{
  "d_expert": 112,
  "moe_layers": [0, 1, 2, 3, 4, 5, 6, 7, 8],
  "rope_fraction": 1.0,
  "parallel_block": false,
  "max_grad_norm": 1.0
}
Below are experts of layer 6 (counted from 0) of a mixture-of-experts language model. Rows are named router (the router's row for the expert), gate (a neuron's input weights, with its number), up (a neuron's input weights, with its number) and show model dimensions 288-383. Each number is 500 + 40 x the weight over its row's rms, rounded and kept within 0 to 999. Numbers have three digits each.
After each expert's rows: "gets" lists some tokens that make up at least twice as much of what it gets as of all text. This comes from a sample of Wikipedia text that the model never trained on. Tokens count by the router's weight.

# expert 24
router:508508481543496441484535510456448493473565484464504493530518482477466521468461488565520501420551499512491542511524424411436488542544563446502530452472553508487464473533487508531519548493497479486489531446530460500460524520444613513447578481565492570487522529513392510533451489501560477539
gate0:495548470517520434491486512515526495504523528458486467508520525443507527482514543473526458503633487550461455436503526440503588475547529502555497477446535488476547499450461471493497518432420446530488459543516512488502476546491463523514487527480446514514460464555488409425456491483525549564
up0:499413469512481543494480482487445462426498499548502442517529473474524475523516522529527494515469467536454496562525423495483469482479471528509508479447481493524486487549466466424468482573556449538411480482535538519509491453490460422466499528545469536571510528470541375502556480480499464530
gate1:485429462449431536473504550507523500502526471518441488458543492614424451504458473492509490469523508481545546531458526503468582547563539523465478520509540503543516513547497495480587387454499468410594519476477528578455594469458548480501516483464546492513446449479480529490526539443539552498
up1:540574514540503475533528478427558517501483502514543592532439569504505545451557495495487475438394500533469433522557518506481411522471419503526541508506506515450483505515522524545444561541512545575490468580459485440524407444532534508528496558544511501474536500513518480560502489544502436456
gate2:512473486475532488494511602544466514547490476535521476546533559506468463462552526520513458558508533461506572432477448501511524468492519534530458466505445463521477553555486565502566591449507551471516431509520489505461528548479473567537584493518482499495463543471551463543529483445487479537
up2:489472493536582441470509508503476529490490430432493448439478493511453517498461520519512460423448491507516500475432570455466527505499513433431480433463494490455510495490495533531474487500477512497508477524455576538469584481575513457501436504468406464489584468562492499462450531504544465481
gate3:456450558563492505550530436475482528474450456476466467549507444498536457475526516436446465479429410492438509513460546439568487556557519464488496473481493485522471512452498481623530539480452500542430504435511491561483509557438514499527559546491484429488534445422513549534461494552502476429
up3:508520438540474453517507579512523539566503518446480502502452510488515461542438529552465532546487566484520449556522496507414542472427499539451521469471515508512597521620498538497496466495524477508510471511545488542486524506531445588500403436451445573592488587523606496508558474561539551446
gate4:465457525460507441514531535549515476540604539518522504466523425419484532528489488446445537507494514418513490512528488502428554457524530512455554588457574477525503420468496465490477485563488509508528505523482561504457601539398578478506537344487538522520466457463490560469514507436473556494
up4:575422547538480468475464535452540412507448552530500555516501484510486538480397501522478535496474477520539583530450511505453495547531456519491501575512512555452421501490489527523529457532443554523529455521468509528530521489433562472540495501649469429531461468488497501485530468526527529468
gets: " in", " of", " at", " from", " for", " University"

# expert 28
router:456474520528547424469482508447448477484546501487513484506504397459484515466531515503561545426510479455542542466498559452529570575468500453550492554579486490512566529504537554476418500466494459438442528466509536536509495502554561487479529522515475525497517583406482478492444544435559590461
gate0:500482494490525453550394497500528515447547485447541474559491464578509515574552445477483464450466502477495551508462522540471534480477589549471494479547512490480585426482604466447520575466506478423506608527501497508444480488510469521493500443503584534521485483464459489504513535503507566513
up0:476549510542490501462596528493518482508503523549483515499529456447469532447504561531535513541514463507519497544542467421529517544549390457549556530475478559494398578524429542565495447485449522564431483466482484483536548592490475440517467559523487487450474477531564486509511556474497418486
gate1:472478471487569470519508453585537507451413474435501599399540477532511522418514499491490524568484519487513494436536471432467421497510472493478524507524542564562498511452545477468518516495475459500575446482487547537415475487462507600474482469495551490459492499481571437494564527498430451466
up1:513531501537471506545508458551519498459479400436500544398502511533493497501497523456536486551477493522518471502506484442513418568541521545501521468553578554573495515425508475488530525506522448439572498445497540574443505462476478603476537504435557468436539479489554516521489470564510516496
gate2:521485477501467503520476549422536475460500526492541524547568490492575473536592578470478510463460472523574471483505456473470556497524510496482473469489491532474499515473493530557537551485524493523502488555593458493590410559537563477545546545476505518552474541444452533466572416567483493507
up2:452491551488505480452535493507508508528512521453517507486524548481472428523470515498535557405523566557476476511504487562584508571550434463486502446470494476475529450481472446607493479467586485464470474577521460454514487461495578454490432542542466504437530515530508578448509536473486530539
gate3:512541524494488571533496469490467479412518476506587527476479452478418506469475443501508529468428562478556544492526545552488490542569443473457501494538535498466495450492501510568555448542510487492572547520486567473495478493474470480489487498467495586441535505535530628500471565514529513501
up3:467486449547488397539522518506468487598526547500482436513475513529514436521522549464485506515533494489464513463513467445479535483476521507532542525495500495520565534542500450489461599472529510517452419474510474533437482419559523492530538510548544433499456517510500410512499485454490505571
gate4:518495516516481485459462460470489498469526494555553505422476508493561504540480454564587454475457535532421459550459454547571547523520390559454482567510524522533494461431481518525498452441574475471562421450464537522513545494458544527483504560628543568533466484537488562500526479494431503406
up4:495507506520477546524511552475527538587577470482440472519526526533512501469570582506394549568490482521556505398504463434483451482468549456562490453493474537464467502560545475512517545571445529530466531502514500550490445509513516460533574448369487492446476517465546451511512520496544547495
gets: " |", "|", "-", ":", " by", " John"

# expert 26
router:504478562426500579494512470490481518505541492473537511492483479467502547490484496518550528498514491551522451480456489543474582488546514494463525512432535465475403540562493467514564570527494472555436480534488468449484527517497509538435512572615483503472541499521478524538440479482497446477
gate3:461469550613519450526480526587507448510485497429521526410504415490464510501536473479511430491523565511566540428516467498418451551480473547497537562511460491578501603503497494461450566488433493512518475484453484499544553491471532500480513551499470494556489433467552476491553490491496432460
up3:466477566531555475557443495519465579469439488467488542522545536538485472430511514548535556578461504521519455547501446544463511467500469503572518482491508475481476512587492492453505546495459511469500526492430475572553437475469483545537419508454468468594552548462526487502478502523511382552
gate4:546542508488510433507559485490529465514555554514506425504538448550545477491554482538528447583536540428499441501494523564450544446470542536508461486514546476388498507553497517520456553537497492567439500487558451486531454500483490509538487510541458472508586535464471514436422478468491482498
up4:477519445501490466485512486490478449466514531483513590515416438592538508473513550515461495488510458521488519505436517460541464505492436548475524442494517484397458552453476551480509533535483460532511406443458495503555587543501504528453502456476465485471511455483553473509533489497452437552
gate5:488518482468544535486506491506470542373512527404507500518508499470489487526476540536500471509445484509525423453467503495474476519493482532505535505432476530460515492547476538544466457483520339470432437433459534493440541533489465533518501576489468466450412551518431549498465499513470481487
up5:510550582585525521512590482533487516574497545516486596465566467509497466533534455504503489473511512593520477533493513454557549470534566477532488508477518512564512493482502494467444489507513565562489526552444514494505477529495483501517535511363489516502528515504471494553485540492437479552
gate6:534525543443484514518494482500488476588468555424490510552561480489463538437518493573380450585454531536512499461572495529495459466481522502499526546591528478539473498595531510567488513487558476502582485483518484539532436517433467486477510441532518479533515451508468533496516495499455511499
up6:530439490532513485520459480530543466466500559418527464577487432552524525478451523537496501472508548494481469438452442523470536540472507553502517458482538468497482531466472514511488463438488493493474509521501470541494542467512548533469479514510488501498432509520477546481563517502516544469
gate7:540477481473502511574445560524492548509468486528473503491580556547488425520525507500459475471548470532472495517525529503476611497442495526541454479497493480449520584543564477496489528529508457410398483472515503535459478457542457552432546505496470544499376475517522430499441460479487543559
up7:498502516461474533468533447547464445501496496529515520479436480503526522446493532516491504534455543479544519456497504511509429456563543486422538538490497552466469450488490558551501535498528490473552495509481531508491548542489527463580457543492550447476564558495481479519541563575461472481
gets: " of", " in", " on", " season", " for", " with"

# expert 29
router:521525493569462504478545466521519490431492500514519530467542541526580487516426510482549459422534593575495489464501481530506506437572436494495459509489501543518447506414407527538527463468482485488501495467476537543498497481470563457482422503478504466508518546467604499466489538529509509414
gate0:473524534550533446546410495486500499570470393476478526504517503528491456488531468555491463485504507467511558522526495531614533516509388488496555444516511545452484461479550492473473455531482572519581423575548538576491415576522499453545510491533507539524486500443549488492546428482447465487
up0:502520465504522538421585473551500501474497580484490492501471462492511527519475482452513477499514532531535442490484505451458516506559591545521482542518531481565469540558475492516546514450543487462461558464502443509505554457498504520455501554499482455481503520537494595473472525523503545492
gate1:530516419521516459515449472472559448464525436447506484518454446450451469474514483430487474470424522495526495523515496488468538556462453516513518475501556602554474505513486533437580519460515498470496589471473497537506488494480538560484487452444493484471485440450463433427479572506415588538
up1:540488571400488530479552532508462524549467577518484543470478537573485544483488505513508493489540501541451548513524521527548527520540584492488457526450435444464537540535489512501466389507511539505500491571505509492549438530505461457503517508473462550547545537561512524497496431458566473449
gate2:518534516582506490573545543552482515522430462486474570537455490552444469508552485434568575477485456501515547494509465460574491433476490468533532489499479540475494519493494457495494498462492558580501490467443487499456508429497506454539454517513450469493504434478497523480481502435428503559
up2:555474465528514475532477514524533587510474463468428445448492493467505478492534522441475417541521518557485525507501541528458476526457543531504485493508526424537481456483584430481557476503544535466464444491447441524538542459512500528484519484527552518511523532551444490516472471509470517529
gate3:552480603511434511497501520494496501460460460527526545519551503514534524471465421502522414452489566561564424528500425508503466510530478536462466521529506490548478530573512515546507524455490476480541494478528565430497533448455502525503468560475485534499473499469447555525498508507465500463
up3:531468476433477555496501542505483458513590545512526543519486508500503488507489538530472590511486474469480519577514518483554575524528497553497607473487492514511573473500530453442469514485437455501486512553538421561527522504530500470511532566462643489500503496443582441546511467582494478497
gate4:486526474481440451535486463487577458460489466506523501402496518443480537434520542507553477484554536515536498480562432519505449534527497488425518447482596589532472506550528424493503499478519490498506531471494542547445557476467460501445502521553524512474387480509474504459524493525500524486
up4:496525496474425519473488566496465523511534485485448516560611468504503451466543472396472513436521601468485525514501530445532506454425542560538530507524437443472589521532524566516481531457486489500621519590448487431487490540491491434549425481450474559552535542559508441508501517399494503480
gets: " |", "|", " |\n", "\n", ";", ")\n"

# expert 8
router:513531554454509410511527463497571472496511533550530472503490513561556528483452493475509544605446476534443434520491541421503503462438514446512502527440534586515601470502411487495461541518486506511590585498463539411533435465548627431527564436551565532468515515565480454451521494455507513472
gate0:451500519537593507543551537512572492557524450493476519541504528550545477430548527494462518514464506443540492522433598522499482464603487404425458475479494441467550495515558479543527506582553498504450520522589465417504489505485429449448535515520554556449555500468417538484498481441521548513
up0:524493468510493479511472444552466493453491543459553510477499422562470513562413414456573603515533487562497510525526423461532476517433428526506473511542433558506488548531498484465535459442486519508494514535473486514472524525573541527511458513565506456492517503543536460459529491567509517477
gate1:556532511513461467453425470528454431479488508549424487487486534486495509537509578506535517565555450442546535487529522525530499498465514535465497486506502520431456501450453516477461470488544500492485407512508488530447502534565480481561490430485483448533455462482488464472431493509555501407
up1:516452529536462509574529563507544541480534492425508480484506529529550523550496495517405491506472570579471518458468488504450488500508508492568504495502496524506548525480490488465513482615473409478566495540489489490569486573485512492471551459508477498497489570549571454475455536524501564529
gate2:444487534575479520466486520480516458493522528486500417506606584510619512521536535484485515475450404414513541480513372504562558480483562474499516550575440514475526460561478505444425492440485488538521494439506497452566504490517519464579486553571491509544525482501515475525480572552517523558
up2:571490493495430451437507495581467495507511470476558502497535539482487461491509486556427452596534473549475476486526512504478552493426554486479525555511493473448466489515514549509464505508513478600516507478505505538496555484479528483468482477535487493527499543594561438469467428586465457487
gate3:507523515484557505490573511491500491439503524508453440476446502554423473516503449429516519492508421469485473551452517534531438459529514531484501497536530494464529494505501486439543506441487580589518513538470500486446441483495535576488438499545451550469604496545489487512495533485479519433
up3:452506452532500552601520585493524430567525431495549526481493488528529506522506529495452451519505449547542458479502427495527524451491450441525471435451481496548415537504429525491535432464461507500527502453476447518467549519540483517536453519469479495494533550557476547482446492516508511481
gate4:533494554476482543511468545443482512430481480466450484528465483549477457476472435476506493473414438413539465554495513517492411426526512547515517541492479489516516498535369506512564497513446462580536541513404529386572473481488460521544406472499514463473532465488512482491508434487529459520
up4:468495500519515483492434530464513500582481523484541442497563526451513479508501474479448530547484454479523539508493555559571505565497521540483490585484412520488519528411547538433473498556521560389481452507452536523528482535494560488428505492526550461445517511458530504541537474543509492519
gets: " the", "'s", " The", " a", " his", "'"

# expert 16
router:510491472542481497517493528491563499473483473447460562533505541468563462495463460457470432491453561476519506508499525530496453451509389464491516533583514507502456514479456530473490426541445505479588469495548479520554514503509478464575390484429537417544525565489546436535546512521535517472
gate3:492575389480504470511468378460456470483468457495561544478499495505510519522489492525522513523526450462549448528513513492482479559503522472480484466552508580519484464543433577451505470468572576497565565480525532460478463514441539511457486480454480487513472414421522459483504458485458598518
up3:550486518483503503504497516428572530548510552505470470489557474460540540448427475512530465504455425446519434497428455498493530524479490528506541511449497466514562541529566438562541409506534491481453509507568439447535478516580422450499555382513434514468422504582543487455482596526484450486
gate4:513490545501503535486536496541490555461461545565535426541490484539532490482511478560486421530484484496430476567464562498540454554542493433451501492495491439531523523459510488474465531488525523467469502504521481458442463479473484514569464493556517497512442491470474552552516473490437493599
up4:505443517500508417515444486497526480499436480473477579540498481518427545525416491424505494391469469564447570508515487530490534483455472543452515498525504522461502493399524516463527519556551602473484476460497484524503521516507437461489494477479499417536487435429425531531492537424485465549
gate5:507458492553478520420431525497533459610507423444445483515534564504433457562525491472464537441510513485476477580476460511489472444464538485534515552474542531483525462523480534488541526510600526495496493548539449564464510519499515493487558560503539531471496507552526627580482503483499559479
up5:446413536440467485435452521431495491538429386465471459499519563488436508554509534451484518453539505537528436564557440493485517513446494521478545529544438549489512470578517489488556470524622474445525489553544511497481485456435492468502503524523503481430489491545496586559479541411528540518
gate6:527468485458436419416464474446483537537517482509484453533459495506573506533430538489443471512528513553468532544488538496416464466443552475467521450472582477555423496521543515487494581528401515398506480437460494584493530539492526529414526483487549511551546482486602495522481426505491528511
up6:467459501517502469542443381560500468495490510562485527561520489460500459512573508547499541521462466507536473454479450479575475547556486500530501452554523468478551502402504481504454550480527508559493464520599495583484536502533452462568456503511380479456433527464497493503495510494529511520
gate7:500524507543531488483454429444529488562457541473530493553457512571412529562478524534507464507487479436547507496457484558496430490533583469488528524561443515535491479464468473466578457453451553535486492496482469457488399463481561504523478452425494502508503518539478467482479548492477494523
up7:417535504558529548564404506533469474529550516526522533474452559504392548496515578465423483521519551453538506488487524495462505512529504551550509505459449553493520503496458456487506545581486505457518561543539535542518495482539504539448517476415538508518476534500477413515445487484456455469
gets: " ", "0", "–", ".", "1", "2"

# expert 3
router:543560520499551600471505491514470524544537500557467507498464463504471551486558466442520527483496419437476509513464505456482535497482564501559502499451474487466509535488490498502590589505512540489517452513469522464478449509515480592465527587529508484470517471475458529538478532481432519485
gate3:499482587498498538513489485480524440479451422547545506488439520509565516486452534548538499496439478446476540435534497427569513462483565542435526520543542502447536610517487496504487453466436558487524538455488477450540550475583505424486578473436514483472473519517506515528507559515467480505
up3:547451604562535556494387514509520524537471490521420506505513523417507541502406538503550511530459531531471552411504526482510545453455485479444510472565561512487472621548501525504463543538424536483493460464481524515550494528543579443577517513532481485490499499462494501529555522488534490474
gate4:463535532548428446524462520481540511465466548464439545537489468487493506494497524484479438559447506552436459585533472604530530493505475552457494449512436498451486489540510465586531523532527536453497512532544494472546511495512499499416532467578550497553523489426534439450474464473501621542
up4:510504440557439509536483529498532523558508513467418574542504534486500483424481540500433478523443508487448537580478510572514440538455437474546465425479455447487568491464481433517476540520515508442514442560542572481488568469451516593501512544526528504549522516427579496474456510469446426505
gate5:532476537455506489527533500595481603534459530464487411478514551428454393470525427472534550508551454558511501510534497571510479473461540515448467453442475547463472482516495497503400507514575510450490516512483464453492600462487556520513499408490524414463434496449482515480475448515501459524
up5:466535527482515476552543465539439545517498529470483452500498499440474431472522461432514529500437524560497459490481539565488493519530541518440523480441459548504470418535517474517477516555612448490480536444504431504473562475429528557513477455494556471527456469459448514441498462493559448559
gate6:448485529542487450524453558515543545475607496461530455474507468513503442511591491522500463442532520457500501452550412518490517529529507514521549506518455544540498493496522511436481404533500565507440445460518530540490500490509471442481640491565589550450510522478469561410446554540502492511
up6:504473511490514563533503470533495541511508505425488548417577534475458537497480462449480587502536497520526415431405479449513421529484500405507535461482530468530449493493456543536500530538485425513514557520496512468516500449498522513564434536474488418537476475512520473549503485452552579492
gate7:507498513455507532473518530510493454520490526547488473421510398492455537530518499524461442532541419534481466454522497532537517541644525437491522540553465467547471467450481517492519525521533525520498494502541501483501527554479475545504481461556480556524508523488411564474561494525492469476
up7:501484572496467485526513488492464534566502433478539509490485596524456531516508585485537544481471538501515549558544489425490532501379503533490518487494494530449544491537592520470495484490488536503447527498489430503531480471560503506488576448483497487497474530518557438527448526486442524538
gets: " of", " to", " in", " for", " and", " with"

# expert 12
router:470563520524470554508544470478453479529478483534459459476531554483409513418536528511502506477504533441566488427498520422495421554506414494524527467503475514519504563545537479499418517534553508467538436469478464480531553448543460548503492471491452490514522554452493511561502493528481475521
gate0:518403565536535473518493516537482563497471483471480526475546567519613557421487548466513526489506490486467455504575475532538521470446504485478493497504416470514455500545493479476535464419500422478531530514555454473527535420529483484522440512477522466502530537499568548505526538400560592510
up0:504513428457533478466439526410462467460482474591459511476429557513544467465525480483434488530547476519514537456431450546451463481557472519527479499470492439506507463519556466505478538560475452509498513526522582422500537463485485579508503475445480540446514402497541452545548413524416455556
gate1:452473519469489541481513527417517505485536501531576505541567542517502514445471591467449464507472455517476518561513471440554556428520501492470489423488419460465593535495531557459553422557514581420494536473629542487578522598435487501531519491509444476481455501500463477467470452481500411475
up1:439478477477497512513471523508523445525481475513499492483529509495511477431569535492442468621519451525439466442433525433466405534489505538537559514459452528539516569513540469539516538543479515480484543400490502499488434474486495493525499466552520435457495505466435494484496500468488503459
gate2:516484508519551546518492556481492481533485470482448509427464521487577486380491463526561549497528506522502527527509464511451475522486484483568487458470457538550472491505451516428496497519537459622577511583503521499467470483490498487478475560521439530500525515411438530547446535474431427464
up2:454461464484565513543457491520503485479571471491501511481493554542528529510524542494513528501483483536545518528469517512491492542525477497485563494385463501439465527546542453532478451442499567423522492418487479489404530496497541530476576489502558619490453438499428558565511591531496497534
gate3:448482511572561480470589528498437548431541448557517480519494558535493506455527539512471575520469516479535527540491436479553478504499515464474523473505516530495495487546498513498526574527466459511450489523567501438427528480487553485534533484525499434507501528548455491513540505478458540524
up3:555431534514451442592547500446485492541461459514475541423440556498484547397498539513504554443444480471384521472491483512508487498430557409510478513494409554531500480474476546519466482494494493445474475497566430517543490549447583466508437500518453490470547526451463486451481497479482605504
gate4:529528499465436454512458505490525519539534460514604573484515444485474479430477542486470491504491538490539576440514487497578475443510474480514545480484517508494575552591488483399439438501529496529544481481545571547521458520464486467554462463561516515615475489455442497533478550502528547504
up4:506409502447470502483485546461507402614419475561481510469593438455573478452433496469465423560490466481501512513482521508553527451487467503478482462469532473482524495574515427461492507444536481490536475392516510534504493511497552468572458493429453497496474487470480470389531535529536518418
gets: " |", "-", ":", "|", ".", " ("

# expert 21
router:520512508468414504507491504516466550531529485516475428550506488561486476455468509508491570513505501530576488517497486438467525541505531496586482443443457468481514485492433469523559515483562524542484548523428470519479486481484534534457514508503497565501476555565503500524491495506556508528
gate0:498518456566508553457463458573523480490491502551472537438505568540538460524476598484461485502503540512462524549528493514494507477577498535552493504486492519604485482558526533470505462523552481502491524427550509477551539431449435559486493500471488420575525494484523462516563450438509496507
up0:483532487482484510536521469565472544471487451464484444554447495494542485522513579486486555578566581496501513481440521480488463530535533507469533581527523501563497473525495453490439434527557564556507471470500531469518535520527416580451501540470488476508464530512529459474533488464504519524
gate1:567463556445414483606523474480443514519514475478526512567505465538463538504551437503477432481474493475488517521435451516488505509465433524499472475487497482486485480482502506542513523428451490481458524455511497507487508482431489563503574500529460434472535530491469449547510514553520451497
up1:572550445441540436393491528453461465473582507503542536534568565509527493485469455514551502513432524505517492561473524526517531520469516528487513563518405537412559501499487545444436499560467468519530537537483507503510537589474528560504596501504460510459532492454525523542504471517449420444
gate2:528523437497506440481500510479510546441489467466422388501488463485505458539421422542480463432571493516512500490443520482507512453560548521498540552573550522548448535530540514496528553465471419477486598542486507462519476604538514518489595455593513494473464525498504525451576397577458545458
up2:526507451423517512461511529520445520485477455564419438512548500474546428551502476534512501537561560465495523444517470552457510511509465479486524515560515522519444524579498521489480519517493527431511452447498561515479466603530532462491515477497565510500550496527487560500510457534452503541
gate3:513483543498437452537555484497522469466470512537504563460546531487510463515529504484502562548487513489487484495466509532511488428489514537427521439519508533529487496534468527460543417506472555515532516505542451556545519491458494422485566508502504516546437526520529547495505540465459519535
up3:466528467444549572497493577556474492475465423511582460464458438620495481484597537502508496548512501489487562453591459518506530495475555494554504510516517476568507485475526496523430570479453454508556439468447552467548487413483546571607404475503579449452532494487449489513510511488534491514
gate4:441424521529508496439523494465514484480511473514506524529423498486512543499390554524501453462474506519522483496450504490547528470477469462458471498493509504492494460431463534661476519571543539461474537535460525522470570450451557506608454562535473493425466523524522505554499498558544511517
up4:515514508472511513483563541521506541456519475435517534492526512476501507498461489517561504376507482508529502441467504499550516458513513448505491469505517487466490515406453482531597535464589487487456513514426519531414494475446541499576505579486511537429490534462527509450425518522546529553
gets: " the", " of", " a", " The", "'s", " in"

# expert 25
router:540531568412525535464496455519443516502532527456524501482476434507503555515479515474497475509539560512433523537502480497430568523464519502498504574475520445484491491536430520515526606518524513448577473501528481434516558501488595516451543556595481512535487538519495427552489477523483584447
gate0:463482434471536524452466565468486459468563464488517509530490469438505527509496461441427473457458511418520590507509513506531481472514467531564524516573508457575423530470477455516525465463489522434522476506461493493550516497505475507470529544512517530504505509396493562525483504438482494515
up0:478460510440457505498460533457478500474492478549470478478454486426504509542496493428486535469540498452503532506450522414445556454492452514554493494541493376460401546470516500499473547519499465515454513562487444488548563470503526484484479505406486501533460566497518535515555574547477570453
gate1:572505602479508527460503449556534565534533516439432504512493467419499456496543469520531437482558531544469428491476496560494550601475470515547484482524419521513491484430502557542551514449506560456488449463548572513398486490496492529556463552446473468519504481491502545454489535521454528528
up1:512464443494524467491473603464488440474521469547605474524462509521500506479521512433524551500545488500499524474611490496519459492468482486500444603523523570442528551497544505497479549461490507583441503527468499467501453567629479487564459535472524551493499491569524493540449574501590449474
gate2:491521532520533534480569447509475518557543468499536628510532504461494538530561511506459511417517444488534489521487523577495526565458485510590466520513527535513538535512516501531479531521554499478478537553517504494620539507503499524483544523469514464437515517522537478468480582500458498452
up2:555508518539528538508554549487421551486459480521465560524439539502566536470450546485576431428555537505528522554465423561501480535410484519533536557525485545514474560502476538482453574455488439565450468559503582479578523530424458586501497469512477512439447463538521553522481486479482474534
gate3:465446568478497466502437428463489556521536583485558486551526532543532575509512521475484457605423578485532479480555532472490522524519464519535474541462468525576558529517493472460487446493531481491479549554527465490506528541557534470459482526501519558577432431466516510469478525621503418479
up3:496604516485523517413459443513541529474513489565480550485518439513518474541492471471512495492531488514429524502537489510477511508420466427514541527496555510455538463471501538458449528566451585512512503432422555470511511486454498550513543454553480553476532548541441497525567500446484483474
gate4:478465415478534383519485537529493514460426484533474490582544456484497473515574472542460480538531489510513546518541550509501502551486445429531413534510561392492519465507482441551488497451544473451519511490545491546419560521491471537447514536468502524502530503542436476536498451496515517516
up4:502501588510463558459507440456561530516534545493474443490448529443506470513453528575506514527519479538506433518485532540449509444532500498455485443531499543507440551546546587481524589541465499543542534528477425535541525433533542437566497513473527445511475444568471553431522510543536473548
gets: " was", " is", " |", " a", " the", " as"

# expert 27
router:531489512463495481486452480515468540496491473562529460486468482510490528449528498437471496509504469451470502538535451422505497578471510519575451517485468518443564456448440498469604573487592574525559512562490513474478409453474500570477530607524552523487488487538464482497463552530457523481
gate0:463529521513489502481538411463504430447452556468556439496522432517507473464450527515559482512559513541459523430548496465435521508558531472429405569521493558443493522494566468557496475550456497527510500478557493477530501485467474483469431517418565492539471473471523484495438534542568513509
up0:505489472497523458481446609510516543594538507564444522537504554547509524563551498469525498470489538513527533554399501471500489494452527567560548457482525522486522494449463502455494523505519514437440520513485520558507449541499528522552547417528490483445491506573474490498521446445505460462
gate1:466506526440481426476542551447511535443552459507560425438521466411464483478570549479445502479465538525457492511512490475531454535476503534529496485521519431565495474582495526513412546496494448434466574391485530520490500459503475528497516481433497513450504492498509536504496482471513492486
up1:512541548509455519446507533469531495431492589553504521484506538443547468415511526464478572455455585533451487519500440478541467446555518466499494437578475457425496479556525559466526534526516447500473499511538499481534532558598410572462501492486575489434510492515581552453523473512436539455
gate2:549531552548536532559458495513491449436504537442463575462533481482530506479491445477479438485490497452527520466517521430528528551386567552473462479534528521468479517450465521557484516533487468510509494501423503491522559457529505398523567481538484456485552441480535530510495433454473571485
up2:511419533483509524541534541552435453483500498478439456467441556463534472477451514440483454490482458512524517480449508495494506487424540510437514491518498544482465506540484444488517519532489574504599478526498493577577532472487467475483574476499535473503557535503577439503493460567507518440
gate3:543532537518491545433515519494454471425457459477556534523524517475461510494533456560448525421518507519490479529496550544505462505538514559384572501536622470566474508542546537462439497531477440491504445478442499464510475607521464465405561495434472603562472489499523492459527437452451520494
up3:482546460456543577509540476476584478460464508537478466499446518497502475483502540574501451481568493547506521502544484547487455495491515531453510478470501518546489435442522574549493441469536468545404541561559556529518459510555522515541526488524440484530545468477412464455460518385520489475
gate4:512458530503441479475483471437471486531461470495546515449491469552531545431527472581496502484487527471542611511493529533485488530537571517574544473450535500494515544501412549538527513491499493501494457483495455536467513506463535420458460560520471550558524518565548490503409452460500547512
up4:441486453494518600479481545521530474504426535479450444487520579495571450558508540474462537512457507530413441497566453521478522403497486521480505540523463486558457437558555462494524561512549489506483556556530453520553447446529489527508471477544520425519490431461484550425514518519468487539
gets: " the", " and", ",", " a", " of", " The"

# expert 19
router:501508470493547538485498507517484480547492483583463469508497486479487498536500497527485546494475417523492489537502454431510480542493563513585500508446469493475470487497522459555549587522561533533415494514502528457510530484545507518482479555615545514449500465557460543517505503524445509526
gate0:505550514504530437436513446427494485496481450554502429536552560521536492458508468420465492544538520498557595408530538471530444532479506478479530494444519509524529521597445463499469436485520527481523587498496557415560551518584479476521546470510452514432463516454458482510501516528510427498
up0:524461495530525448537491480507519500538540547481446472603496462531374514510476470560538530415479435558481438613508508478480527484482440536480532478477477520452421552475492542567429418479542527574476514510463530545490513504539460530452522492478519575511506496597543480492540469561499517540
gate1:444530469506537459476481460443499499482501476536507482507544495497544517502539489570478491502534486515484427529465489534401456514559507535494514546471478533446471524533491544540546487457490508454499493506517533528493450477462508541485516501522466476481499426490558485516549521539471487528
up1:502380485513467500468456446506475414576488418499432492475493478491545493533471538531483490430466445492481539488490544530471517471554460527441475463463455523515455503452476608546525499529533472541531495533508497500541520563455563491464498521479512503548489455436563512455474473581516499482
gate2:523478532498450494500514432520472508499500478528493506470544508521503530509475504479419514480477513508415475469490445492528520579468574479536494522524491446566530524567476535506506458457541527476601482503509574487513529450458455501497520407525470582435464498457507461505524500550591631507
up2:567497480532521511487411483537528494559413422524469540505526436504524455433476478473512502406552564573526549504487501451462483578501504459506473588514470523558494546453541519473525480518505480449561492428587533477510496476509617464439461517533548618480476520468509462506470501488492545484
gate3:469460486517468473444514515562561457493531446496500483441512506521568500524476467523503553535584513440566518491472467454508524447512540529502472566538593396475460633494538489487432488479513493578571471424519431473522498471422549476469482498546584510488412499508467619482570491455506472509
up3:535501486483394550425482525511418522529508492555518513511486498480516492458483508507507509524492446596495515471539520557428461468510522548531451490581481452543540435512493474478435512584449510436463475466527520506507482473534407482562480484499464478556503538476493460424451490461477513480
gate4:476423534488447496423459508490449555471558578465492480442543558484513504618512457528489435502528494463435539513509429550459431494480583495514567535483508512498574517531429547529510525496497496529513523569556442507508469552519461492483570486564436488477433500455422527529467516468457481506
up4:470511543454460498421471505447485585497482488480514453493523611489539573585504432572500439550504519466421521528551470488455432474416546548498523471489466497470560582510464527560472459425470529467514505518545428533497470548508509539515531464540438468516514532485432622520427524538488504490
gets: " the", " in", " of", " to", ",", " at"